Below are experts of layer 10 (counted from 0) of a mixture-of-experts language model. Rows are named router (the router's row for the expert), gate (a neuron's input weights, with its number), up (a neuron's input weights, with its number), down (a neuron's output weights, with its number) and show model dimensions 0-79. Each number is 500 + 40 x the weight over its row's rms, rounded and kept within 0 to 999. Numbers have three digits each.
After each expert's rows: "comes after" lists some tokens at least twice as common just before its tokens as in all text. This comes from a sample of Wikipedia text that the model never trained on. Tokens count by the router's weight.

# expert 6
router:522451515530500551551464474517474514524522483454531443523553499498476580568543502500526483464471489536357544434529477544529545437511488565547535446487468532499547548475480473531544569504537551503470503498447564516514529517491487551416503613
gate0:486470500523429496501457449508546522553511472427476508502543489506561520520496515405453462463445545548472535457502465511513444503572480531503527462478478483525491500474455453473516481529599492529610487459470449469524494464531443512536591470
up0:551534488490516442559581508524515547447496521479584482506501518458511518503529496460564532514523482583554470519463499538441523572444512495514514502602465504446514552481482525510524498450522486546489507549511495486473507481496461478464514433
down0:469511484459486520575490578471498468454492546467501461534433476503510459545488423545457560504461533418476626574526504444487486493509492539509534528480497522522495578424450496518419492530475500470417506499571437514467474493525494505526447462
gate1:531516524546511555525539533500534471492523546512452558503443471518466533558516495529534424490497524453482392466481564504490431541480474580554538537510560519470483556569541458548529429464506561472556576494509503493505545470438527491561567472
up1:539494450515550482514561535463530451543492562483479504557474493543557431457590432439463460498502501505585515476562501558495550521487420545499470470578489526475514498383537508454487548532546549487468489477523490407467514471505468416551458483
down1:496439523539480471470490538436510565493534419501589484622531467505475517499500564523518516504511479566463520467478504496483461518513511542508366482489488476461533542525501479535605418464529491501527471545500578497531484472514481481492558501
gate2:545478459515445590543487487498429499550453477436494466473505502565555509547526499486518520509417471461481529498493576487483536517511524506472488487512451548449604540548521471512542547509486505523461484478535515509535485520487444507415468545
up2:492482545470547458504457520527543506459499531464515525518487537484489466469462534551483447472594538528393487504503473523506468525490494464532549495515573508542411547406471502501523510473557545502517458531478416544420526510475538517542506449
down2:516515530484530449511463521490475500484499467509453479520509517404517470482520498500484485463519490509572425498476484428481497497511465479512504515532431447497505498504510497577487391456521482503563503527516554420465500489564538511493513421
gate3:553532478498479500515462413527477529456533444480510444588489533485446468474530474487616533485499490493432476541534522560492468490413471600445498556459460512480483509504496512496522495485509554503487543515545467465524483521402477520427555579
up3:516502509560434492564512475440539524449415455544454543552490468491440484464533489500469563501537469479476507457522471573524479474545448505501536573533551528529480477462409478519495487436545494530462536498536492502460488535432537539562588519
down3:494521490553463488465466546453498496483479453541575568457512501475504510495504562402507525482446503521604573564540517432443516515587470528427501488532432535491469520473520496512487527480446498459502496522529561544530461539527470537505540424
gate4:544456477487488549481504482487487522416467475484526449548488536529454507457546529503472483555530454487516504445556531553626473548536476538539521525535485457485499529520469422434613477478456449533471454478472515496449452553464585578486467557
up4:567510558473510483493475563484466468513512440442503509515522527523434446466442464526452530492543499625491605546495480454538510432517524514595519542521506549514478526533432547457497541518475500500553447502498505483497587453488507465497526541
down4:474531505480483458491480501522474526471545535446528550458518474492515463525520471581528454553489489467547482426431499531498586556531526485532473497481496497475477490506596509543490574524542500487534436506493468608504491470478493405424488484
gate5:392509521383508482526495468554519502527486508472553487532560490477416500471476484512483521477555513457460533524506506477527457490457486543493475574537560514507529461433537468561519516470454508487504443455496484499444558512528384513494527501
up5:577499462542472531482516460420495488510466515561485579469493476480572436545493459485470544509525457581540419543578478526444496592524536500513486505460486525475531530547512487513489454514456539508543555537527489501536479457515531526505553490
down5:531573566477542484445580530478505494535494467452539481472547505483455498543507531456470493540543498538480439460531445568461494482466486545465534543549474524521507491478544535408462537532504432601505512523468441395454531489497527623440516489
gate6:519485549543462513607506507496466480474545479494433485510497531540536485507466572499493566440495572505434491502510478560526470526561455519557505531472499518418516581508498498468536590548491476541455460540436504499481512452499542481481458538
up6:498470528506482512513558505524511540485562438483533510473534511540469513491496511510468510434552445539474452461484473598474505521527531434516454451452427481524521550498570547469525516507498477526448506447557555521508492456463549489504525567
down6:506521552531526502469487532365521515504427469478517571498482487496541499529574501489442561495497507477474483479518490482524538537509504480474411497429559462486486441475533506487493487478520481412538459525512470464500506515527525489515549521
gate7:495452483536481521590474508533471485518513507531505529560472446438493519536513531492481458447449451533481473525540549548464556551448518467570503580504467485483488489483525489491564549511439468496488534486441475512482535542511475508552526553
up7:502497584525488495554482468532485428587514461511475484554485584512483457484513529535551540440516542537478521520516485450524443519550437498544496525481476522526439487430474513491468531579597463467571441506540446524517498480527565463467563525
down7:511477504459459458537452476499466485478443505487477485491491503518444489483504440509585514497497460492407588539486550460509484508469394542512531494522419491479529485520386501485470486560516512550534455441498532536440549523549526490469492460
comes after: "| ", "(", ",", "–", "201", "; "

# expert 14
router:499501457500477513582417464526500572575511507461469413505567493557523512518491531499471482521512488512351508471512532542479499500510491477480504569497483514513561574511538506556534437380417547456439478532409525507435548528539489564479522500
gate0:431433460522495432536499472537558489542524516579530533559623526490480478493490505514572468497457455507480472491529521511480524529571512502586490525498452519489551470478538516538439524440480497440479551513453426494521493483553468508542533484
up0:449428550502512484599487521506557544437391437486484468456487457520538443506519528481486462412488482469470515552509535507570464486480418519492454550475433536530504518480455429483479503476482559522563516561479492528417482489489470437477577511
down0:543448483471488523484465483510504476511521513457518428563446478504530519514505499447476495478465460587466505502500551485538507485504484491412538522512477557485521470514494487555497487535422499486496545506516481489476460494454515515514494513
gate1:456543505583520560574430551523517472519470531458452481562506466525436511534454516494558536460552534479513455469544581548475554421401429513471487418460462521498529485486507506515506499501524565567465543563457464520459510462572515527439554474
up1:506527430514493507442564403498496482559558452496486528466485519518540459468554446457506505544491497486512483456572519527596407513564505434460495476459494542500515471475488484546523467467531490488495514502450499502485477617483509562570476487
down1:495489541420522509538476517507537490523467474515482447488484538541496536470500456575496485502449449501524508467470512475513506455587493517490475608462527456489532493530483511489487494499532513500433542532482449494650439520448468489554472567
gate2:516495535543491527484577552527538522570512497573448496543583492491544478462495481589498489446520517468445429525456514509452523470554515543487465505555463551621598521498491499485513503485465531507438526540420503531522493510494496585555540508
up2:472566458470487522562462546485464498491492514516541480375496461495501473447506519412494434438443477533490520501496473522493534528466502509523507491437478547433453537458476493506493512477455527513529489495525505416567551459447505457511572436
down2:414433484524394475539455524507477484473454569501506516500513500427536473506568486490465520532477493541459506470498509419507565441525496463406511485486489470536519467457443485549464571489503471485487535543510444502441434488507499537470534584
gate3:486522495449492526461485453491580445432521455445500556630570490485509451528451546506514466512520514506526611465493548528522534503463472483482468519534561441548507496544475501572505510516548518498430404485408524481496514522472426485433461519
up3:541480498494483497474530474458525520540475500432464475578596485465482406511542573487516398516573461499486575509489518522484545490478415566444519517504519487533484466587470467529494437475550500514498510565449494474467559484497518555483538510
down3:519456486568506503454515495503489557501537469485473470497468453483503421465537502520495525427489516510450448440489453481505480524515529479494474536479561508536442468540422509490447471467494502520461619543427526485481498475450551491495475501
gate4:499472513535424530539504464462421526527514534456493518505465511519499525561518524487562525461546505442479457525486534527374435537487479439559457527486469549426494485471558542426564444465454498543483550546449564517488435511544582486447467518
up4:441502500533483512488447519475468433463492492509474525563467503444503484484464456534430522504447517531484466481441515430507479524532537528516560483453523471537533480517429453451534600489464559498454397456529427477487535553471514485549512543
down4:530495432515533521512455572461479488458517540434439507493454541557520534477435468428521496528424519526524429444444484494490455517481499546466498529512507556556453504548505528491499489559511543539521502546442495454556467432502513557447464527
gate5:502441477466500505526485488498487509485485580408483488472538468497492454482489488440491465518467532490491506469527530537484422484579467532556482507548594533502482527467411558515475603507534576530473517542502533458500497409476460471392477500
up5:515478543475510532455530519470506582555506509523493499489598519527520465510489528498531508503484467498432546514398526507491503493424362497447448528545504540478549536488479519490428598564518494530508571483501458461494490486482492507463521534
down5:564564486471459530531503552550414515480476572550579477460523521484496484512451513456476480508496426506527436548459467537479506523470502522517491443517514531520542547517475513503496528481480526485504510538476539460535502585466582474455513570
gate6:483504512510443503472524514463536478533494486517537425468440402349485498525460490501541500488529477568520563566537488517491418451523468468459503501482509447466507463462465487501526431506597441393437478506515477541511520477506457507504491462
up6:539491498515574496477505537487562396521547545484438560480527528490485461513575461536487461483447489504518439473506475477493539577540497598488493412465496480504498473485451566530542531564561474488534485513533535436577510585491553418413507544
down6:542444501456515489538456492527508551484499529480469503447524521533475517579564548414453475554529474559402482499502505527536499503475484488451507575543416460455498483506447494538469487456487538490542563462425498503487523504503546583501477473
gate7:446500506523471532516432501448531470509491525494458443525530452486497555511471528437443577536498532530476493507500521444511534484492516496456532493494482428573537614572448432495501445475400526518468441513513509509430543493519463485495522512
up7:456481522572450491436476505519492540501489567550552510535488486495441501466511419516485600544565469466543516501561504545466590542517403528460452518482519495442492434484528511515514492512567586518546548514450511536546518541499477527468563468
down7:472508507518510526487489480439498515534575483486560506470426433460524516522433462513467464532469506521568478545520616496410453491442556483472524438514529470547488540554477482479496464502480429598508471492478477514555478478563457414476470477
comes after: "| ", "(", "; ", ": ", "- ", "."

# expert 15
router:536522499404540463537573448500489487591551551516500448491560484459493484517538480428484502539441486523438444506482521549485452541508511430444495409526518509494573525492437538533544463487470479516412554511451586566447550552517490517488503504
gate0:492546541588531558436588487472566485540462498463471468514559464523548460546541502487514528535465446484472465528506570494485462505535463487556484478433482513467479486519512547512476458484535542527462470500501517498403541503526499555458476602
up0:514556469542474524535534553519484431502545531545535527386574435505514422503546537535420494533501481506485477517490509520566528546512571552456565570521469484458508517490481527446485524497466456489505491499432482508514462483511433524526506490
down0:524480513494485469573471503440477460500471488481532508547454552474427566515511456449408466488526493523485487463529454475500499527491514523435525503503506537497528447507484523474502568485470452464489589540477461506554549466530516462499543505
gate1:505550493550513433469503460474522488487511546530479467513494444500489507442532454474499484540475466478435462484548501529502530521525498469465510507491460517427578575574461574468504507527409513486500510499469517449481480490610536523531471531
up1:435486575512440593507455484501509513508496526472499600505482455530451437501468548528456460451533520520543542502576518550465459579546473478520526516510507481521514444517446523453492509490437538530474569479440504487556471546432522464447485527
down1:473477530529479472565539409469534427567478482467492541478446472528489487492470479495497526492570497478426537466471518479537474482533605530542589535532474530505457493504500611525492486504500463490452529553501546535478474483490529502429478440
gate2:485626509534546511553564511483527487485463528530530427513554442509458482463517529485446513580455501465468474478569485495480535503570476531472497502562567476473603538476471568546475529473476510530453545582394552456542533503547509446465499544
up2:412490491544465503477537503419563474450536514473473512435510540513514495572488480595574471474540519488510501451423526530472437482530529487459415464486437535504430479496526571436456515470487571484406480476480527504477524578531544555513492464
down2:520540466503488512574425575511513546537496466508481558552432418609518465487528549497525495545554507493433539467537485512522482437459481501440429499540526543518454475521440510506502430471474508527502462492521462583537550499476559487505493464
gate3:515490466479590499441552465526551522521561461457514553488513517451504514500458468459560511541435469493465556518559452515462460517457501488523562439516485565401538518474471533525547501520432563431531491459592508503542419459535473569507518481
up3:520530443492522572457516490553530528497505460526556485433477447413516510495517501457523472412477446507458477521458453545452507487409494557519502461586429531506527576535533442560496484537393558506462528550532528453588497516515446459493509399
down3:468460469508440509430461572424507486415585505472512518514538531509508500431464544511421535481440535493516452466534548551426505503466490482483460453478487494460490565477551537530484432480442542532489542483534492527516526505445485449518563428
gate4:540439529458522486522529484447548487491563478493507469583465470451493468532497454452435485522451440523502512475508538553465500517576504553494559522518559483513510535527448539550545449450494433516443474548458536508492553486451503496479573533
up4:449595481544438485534468504464485511489547530500505529442560485546530507537547526427481507490538595522543519524531449437491472491503439570504504461463511480521512514485542458510521484525495535517407433557491471463469546489411455548550568529
down4:496397467478496490497458456502482499517535491440455484513547495535577504477524493474542501538468473514493429482534532519522535512491499487421518527523487435570484468513473551420565557516448413472459470518524500500525478549478530448452476528
gate5:478485484493488473564539491559550482557578464516548561504506542547469512538431562479495521517479525474470556461492488557485429440462533512525478495548490484469470544443411471534556462528510515436418509461504531459514545466569466462481496504
up5:496529539491485476484441476456428455508526464570507513497426525543450513542492535464421511454478520500519526485476509477477526473487558477536429549508411474506558541525460463537513473521511519503524556388479516491517610485502519542479536521
down5:516561515520528462414510516413445541572468511504513483526499522530480512482548425440453398493502503459546505496516531499506439507485477482501465490573438497529487490462525507462529490532477517530517525419445525477569513521507557490554499448
gate6:613492519476483514505553513525532552468564468524479508482476598462421419563509529512586514479509435472420514499496465467495535485501465531472444513487528571463493496501559541514515534568408501505493477476469564536432473439542436452468503534
up6:484469452486516444427498567486469490564528506539578528521552427444517465462452436470551476510547540532505431510516438439503519491541446480587477539489539562463494496471533527450443479568479420486436528442457494486536543531501470549551425483
down6:435464587473534490456474507500542555504505485560522555543420457422518522507475520499545524514394496507479487453541526506536487449537451507467551513501549519534445559545502445576522517450452490547522526531503514465481503497407558589528550458
gate7:488488471484555444458481437446493479469472499519446453510563516515517559461501570558514521509479458549486389554507516540559499497478493482494537493526465544474451561461501564442568519515479485475533480547434470480453521593503515506506436588
up7:526439480478490399565417448482417523518499517514527535465454512530452478487481529520514488530441541456466449467472473488514431482477496512513490537501552489449533481423488523415526581504575509451479469565483484514487463414561520459463517503
down7:542524518480537528571479512405544542516531440541566425536521520509547486501478522497497468521465564481448411450476517523444489524560552513525513490470420514516460484488578514479463544544488525552497496428504540474488510520427506507445472530
comes after: "| ", "- ", ".", "–", ":", "201"

# expert 10
router:542461456445568483542471501532567476501541561433489499595531494468542463545502517531512496517492460584372572551495459448471480507520434521466563476528480485497552542485501525480501490523488470499454404478477517442532490456475484519480430554
gate0:535451525444558466491462529516516432533554517522522461524526596345532491490504552485531580446534569512498548561538483516448506482483468488517538490575543495508456501459487538518443466529476462528455508493451423506536455545471475546490484470
up0:530517516463573493575523509504512505529425403543431426442489447511517497487568472554434551445504554507457568509481464511572460516483489511516482536483574492507514535501435456549442480482496502507453502532579462485546517488452437497576526519
down0:516543599492445487515510538477448532418501507468506523479464479567479530501471527465565417389431480515499582448498536524504510514502581490450513515508431504475518554500524423480514534464491498480503572500523436540511558533495492450469464582
gate1:528503448470540476456439479519536481471504495478546480572426415459531482537556493468463503486473506532471587491540483435523464477514529475519538518492482530513520514446467445493503528511453510553495416524574489444520465523489487449475477484
up1:455452499463489557480482553483468437532436501504542503442419588453513464517468448499517506560500426506509485487412458457466470455536405494477537566487503531518510519478506481545484540483581539502470528460526515609427547477557475473473584496
down1:464477559451551543517470518527425460513522511492593458519454561533501556515474535489471507488483484576532477531452492486473464497514501458467477491526465544447486553499428578483486562413534564559498480500481457518588479488538474551551458520
gate2:542499558458486492533486560519530506620469450548573463510480452484420480479487553508492490442602486466498488488477472505448589466563502528527463472539446447557482551548528558505493481480498467543517519488512562582537551485434485538471547471
up2:541498480501485476540490530488477444547465537490428531540472556459514492414565551502472471480470496517484554592535491468495493529501546509561507512488478453541533507466495520486551515458450465515461455531505519470593503460497514507482582533
down2:487498539527509424452515575552480506473512476585502539489476505497454474514537571513527533564521431480463475505467482481543485528545478487481521567531493472528507530486554477485466535549520477411480469559515465531544435498372475546483495466
gate3:528541509569568539495563554527495440546524451481500475586529514533460460426474497562504507501477447509468485454497530525518535418468487484538522503506461496458547509517470458425539455547513484531485464486466641549456497510445455463479473533
up3:528526463565445494556451551391543516542491522518512513447505514519498487499511511507497511525590459431520510536467422487460515587566462538463519498499500466517446479558479515515432441516439473526483477506497507490558527375510480461558541526
down3:510475476455540497492484481537529462552534498500477487502518422532514440550446519547469550432571464499497464503465442498449474532537458531539540489449496447563509571542501517413544487529499484486483515562456421529418479470586524433482434476
gate4:473455532564487550428527482530527456442547519497516547497494480502504417540464443526549638504508531550488496544539582499573492442557476453505544533581524518494508441421510439464500475515440473476509473497424460552529479494484479570523485506
up4:445465547453514491559533489536534455549589408542508503506464481555451565484477520505491482532546428510465540491526500461459461466441552536499508542539489488491561482520510495497528496462503508527443489545532503553581460480455408471456418475
down4:541481509439548502598501540532476526487491547488520562482523496518510557603540494490528450488509524523586517527586543515474525474462497571527460509484496456508511517541527498568553478493511530479419501510623529513526489398468554499428568485
gate5:546538465544543517543513570499503453590547518469463505543468482474436442528615500441487507545495519470485547459472462463509482484566463562505494519541462459543487532556488454589523448556457517467442477457438482406465542458427538496456424521
up5:496571594536556506493485484546536497434484493458497533421437497514478483533482461517429498517510399468507468547519486526448461475482465440462527523507434534497460462472488549454530463567531470511456533578554458542542483480409455471488523534
down5:553540487465538472491518475452524462550532445461505448454519460495501450502441572542495449525579516591512514484528491492491461422454483560540490469466518507496501462524526426503546554479477504550517470549488540485526454512565519564491452463
gate6:408448553509475480517485482479455440445474555522561478492490411533491522529521496441457523561528494585533535509525582457519535490528425549552569510456523524543479514481478507512500397539501420578486491504458436562465449488466607499481431549
up6:507488517477478513500458506494503499463554584583508504501536499490426546495482539567512537500502506454493484498424505533462512510462563491500455477501479476572494405457559431473537545445532463437539516494458501442476507480523495483436478544
down6:464531529571547538475459406462530421490479449537543507491505515501450521519474546508496512513550494578458529520428497532405456520476539597568466497483481502551518467494550514475543480497516514457527483476489562397480543452506510464490548523
gate7:504567446430526485411438511562487437509510428555544521552530545461535532469552479462545496434486529520520541480459542499556472518531539506486522564514463523516460485567521497529505462512455541459464435493504494482493441496551584432563451536
up7:476597455425611528545486517499512469540491526480444496399548543515490552515505564571509522527502509488429511473553511453509440513472537485441559551594511575507526551555578469528479494495470466483425460530473492459526470547430514489450509512
down7:452496452515510367513526462485526495498506553490488514506554557464512538509469482534481536506534500532522439503540506559505510496491579463491561541540464527497494420443504523420484519552453496546499509537493493596475511533514508520476490486
comes after: "the ", "a ", "and ", "The ", "to ", "s "

# expert 4
router:515521468524495520572498453527522510567525532440564448514551447468482498466544519531516461523521469508431543539493488473529519459537484503494510458506484481531499486459510517523505492527486519420454518536418576485506497554475565538476540542
gate0:469487492447507382528509488508536411452489543498492474521576443474514481501523561507505550478560494397478469542462476508489411473521590508485480481475485535459438496528454516520562535462504497556504556558478477464519474479562442458522492420
up0:520542440454543522546539514538515476501492507455516521438496496472466483539528505553485540473457518407523520530435565461542502497534533563457444464494508478563445554501573445463451447492508452448487471473519532486503528523567526459467507530
down0:501499540513477510430537503499504572526470467517529543465485497556491513519486461452503515503477483532461536451489616494480548436534545472576492477470521565518486458503521498486489482452584527451523495474492515478485549380461442518499499477
gate1:497444492534453540453535525577551485501548529467533497484491476517536451558543464538466449464541423429509485514516596559528554521497506553557520588466455508441484547420517532514460479463494512515479580564432495435533474489540462526424421504
up1:550503456498496507441481480541443509446570607507460464517482580442396493484489620531529530493433476484496575508484530460442436579468539467489471546473421594502469541492559503461527495552502461516534466529518508532456485480425468544563481490
down1:468503465522560484463446465469476487455528564477506493506483505537475404578471477498550594483464505501457537503481504547425523522483550515511506498560527534492569542531391479459489475524478523466504495457545568519515502503510516468507442557
gate2:502515479479511553453486463547482563496475507433518405483489449478521417537519512500493519498511529489474558497578524504515519389620518499478552524496450530469531493526520454494517509490526520528518476509480533560485482533495499517477529477
up2:513479500463497484495489516442523484510535530502471532459461586535498601544506500542557431530504477461500439439458528536470488552420503532477506473508536503531497533517421578561484519453464519451434534590502468409517578432514457502528401496
down2:455573459516532562589552578558531498447511536554505505535494490502459528530532505508514453479505510597531439486511494515464482454584555468464500515495454488488511498541447491470498504539483525509553481512507442551529470512531520490498468490
gate3:580416539509474582521461501484495451475494571468479511552526518562472536470494534489532509407478519517512461465487391559455520448466488520456500476534536528460489539525505488505542584527441541508453537498431543439535550501464439548483476503
up3:502444525501479495509566494560522499532498545406490492594491464481564471477450450553583541472539532493508485522499502501480488493491516484455399477480543486481392461480410452440487561563528506513550582442490499463459524440477479504468465501
down3:482469467423498487507485495491470525498452526506458483518524493494441486512535454471561497520496502511445526530441507544535487489463442467526492489496402410480519505489396491508501512573470457448489482477592530449500472517466546466477430431
gate4:475551563535492459558480474502577453531452514474523511540511489535548563494520519478495485570516627519497459534486488485538507494534476509595492444506480468481502476441434487520498512519487409466482441459482516498465446521517525459500488484
up4:474502485512533563453565531473426501472530507501463491481518553542464497536501445522490550463462369543534456480538480460454509522461563533500498542491545468542499503539518471496523484455519532583523586488538466528556568492513462499536511473
down4:564488484567450398460547507520505455552490431537543525434502508487524510535442528507522542532456573502411505471495537531548481536477572468465565491414500484449517574500516494493511509440549516498502496450518490496506511443464493475557521498
gate5:540459506552554439490493542455494535499462479474462491511467502547504503456440536550499447521524435483481451480449551571468547503515558474472482484501491384450562519444554490554532472591470518415508508503541578457565475549534501543412500452
up5:525454578503431407505605513506529516455540459478479506525472493533520452427484440503475481569537520472500517441523508487529498513485465503456526479540515470495515459482544501510537477488471501409524507477494521431531592518527531452516489438
down5:570603539501500512460459528479493478516543532584440492484523478479463528457516487500494444472443421491454479516481542503489503503527558522489432520453542508514499533499543482461517467422528442515572523461521460504469466466454458493470502490
gate6:503461540456479546486398503590464510449482418493534420494515532474514505540531448576575517435498491515514452466567562507498522565513500517525526532480525508515520450529525483484511512503539577550498464511464539587514518400513471495435516580
up6:438444520565541512401548574477455555471481575461497482465542443500511502469467464489535493511458508513502471553475551497542452509566559519473497523530505468456543464464469584576536459490529443523423507511462517529573422537556534490506515475
down6:498521498532503386595461486492559508490501454509507553432506499419435502471482492518494476522505517501531452428402467493466429497464507565539496497584509527554525471529487520501577571512493497475488426564442528461493536491522422500493407538
gate7:521501614465452423618544553511531463521462536558550496500515456474551567523558527518539487512499544489439529530511534465495519526511511488593444451538455462419466536488519450438445577541535501475401439535459493540440510508508515432537524525
up7:512548450445481498534456458487417534453459472479535552438554530464444487453510442436476538507512511523492564446456472464466460501406528528491501536515573557519557501546561491486507476462526472532536554476526518463501509465458474492508489538
down7:558534452535465509496452495529435458496407501469523457489477448442537526468498552547466560550478579521548484464408525468501551526549513537552563456493510451537533454493481506520465511519499451485488497491508530474458516602463485533565466496
comes after: "|", "\n", ".", " ", ")", "=="

# expert 9
router:519538487438568524489447565524453507526488501471523474493548508526469488560513475506526456526533442556435478455580543585524451477523563508459527495489514449514571512491545524497524479531457496476472475490481509457585504481507488511434448521
gate0:516455528513510481486487528436499508579512518456491512468490517487506496470494503444533507534459412486473436483539456566516564449476502526467449469490446499528492473553468529481510509550430487512486530469510561581541432482522514486534435477
up0:518472487535489549496482557533494527461454505609551581550496528443492488481526529521510462462590468499491493481481485503438472485495458482461506464462458534518415578543510544487537505482464491450557506542537496427481543446502553512515538469
down0:529489567421535455490511486556530510514524497497494527503441579457504487496540580445485477468517429480482488528441460522520445534520484530533433486528505497417443551478461487473519518463525503448490489519479533572541544446466526552456466420
gate1:508495519525517561450443508477541570509455563470438454501454481564468482600532529519510479471501469486501495512479543501532517504534530509459523533449458553464545597488550536469574492494520424516432491515452502517490451493457558392471464480
up1:496500458382523466484572434542511511433514439507572487489518467467496503459446566517502499472502498480450470550497458491501543504476494458509574506493445419529433462494566505490485462495463548510466505479408569504448495443528501508594489458
down1:506461509467488506558516480546500534531483534510445512436435494435576520487498490516472494495493559481489543488542480498505447510560459481521436502512454540571500496470511527555490540474535587500453466497515518543470431556506483602491540516
gate2:509479474469474495445527529497556550479494497426555519489567558487507447504487464504520423557438479478465548462564487563558510543471527532498501572455457493413524510445531535467500443504571527464558522593475560445556511514521526495474513498
up2:460522505538549533471576433487499592514535427475454407489515558486494448487488525488481439447448500505521511492501436476512451538513503514404501486492521458500445546451538532456604504414454541503492505469548546513460436552499455489544431482
down2:486589550479473492452527464473441428522518454512519516492430477477434511548519484496518531468398515510516502559491493552471458550462480464484571470457497458487536480517541486547490489488481490549492490478480531531528540528440412506509514419
gate3:534462467487551497444543488555531567505463500479532544492592556495526472520514475539529574495540534569455467413407493503550495494490519449473405493415500402506531496568507491513451554508448479545536542422498460455448506535456475504453530466
up3:519524511527521491472469537482491468466538566470487534476504497440477544489504466544481488409455556530517486500596552491471502565465495465579539546548472525486519530448459549604478499493480614517579520491477433520523448538555495504515492532
down3:453414459530459482544528488535501513463553511532508532479580526441540473508520502539546493518552479524388485490481490476509475467422461459502618484463439509493508479549475555571511494571503505466452478516480483502510493538528516376491444507
gate4:467481464452532531495546553541493447471442483501556560512497493524445549505465451458456513523518487496465579461478553587525442511463548511535536536479499471503477450452567491492485501506477492528488545528513425427492529489463584481465527565
up4:522461490467501483495522503445548516546505534475446487538504507446451552460416498509437418505487463432509479518479534545491486526496498447467547524479503448523560469529451488517496525471539515491458543483507536498553568513483523523498423446
down4:464541545526444461500573471520501528523603534500494508530529514500423457555523555481495549532541411535487490508488422570471510497482449476508540442462500540486451515494511477472560499549439496465449488522490461567466466477477477495481486509
gate5:507522464519524543462575475476452443483518437488512497499517554512513469488520454534504468469570484429456519500490520474530428531468483503434396465535497547569443507467472478526526528531519501478525509491431403410556543511552477512512466476
up5:527481511483517562478561555481455407535570476501430500474528487506536459408530485534537530524577462573496494548508502525534517519473496481519458488512466496501433536448651562520483463469509476547539475514457525567462473498522524458448482533
down5:412501535463426461546494540481526489547538492481436513568514482522423504537578459464454563533521508541500470552497486495527482529456501571518503488442473448505509531483419491537472550524503544503493572524476572497389488501502559547563454529
gate6:534454575453465564492509509518514448511515586488512475460550536542465454465468555485485426475447491526479479491546510443429605514499557508468490557527498467431488506532547558553459504579489513434455476462381501503547452485502518614476550523
up6:500437462503450486557554553519514493574530504537489523539463472575481545481528548532414543441425557537505493454441450475419490535517468541513439455534470444459500502519419475499491485440485436476527431526481477565561433410403463415534508487
down6:505450514462533592558481495529548477497524512479533469443474485452502581545495581475511502520514442541445497489488479531582472523552486517457395473567512518542497477526439488560484543559472494472479514501470555480541433468570500437501486496
gate7:452554523485480450448469546583503487489447564499559466456530473505498481580553582521563485537533547488467518535514493495513584473535469534555510515479403567458459508530473572521485455507512476548453528498502578520456420495541518509518503524
up7:419493494430515512460467464529474531547422426506520477480509564522512499524516547552490488490526527491513451527540538463511572476564514476535460584432478439523540496463554478473477459490498403501494536451456541534520480526446559522455528519
down7:583499454532537567509496473438445435451572471515496411526420497463468468457494572485470505505503488486411547474481471440485523494440510479540515471585504514540511499452477505504527487511523538558544525560486444456495507501524501502537568469
comes after: "\n", "\n\n", "|", "1", "On ", "on "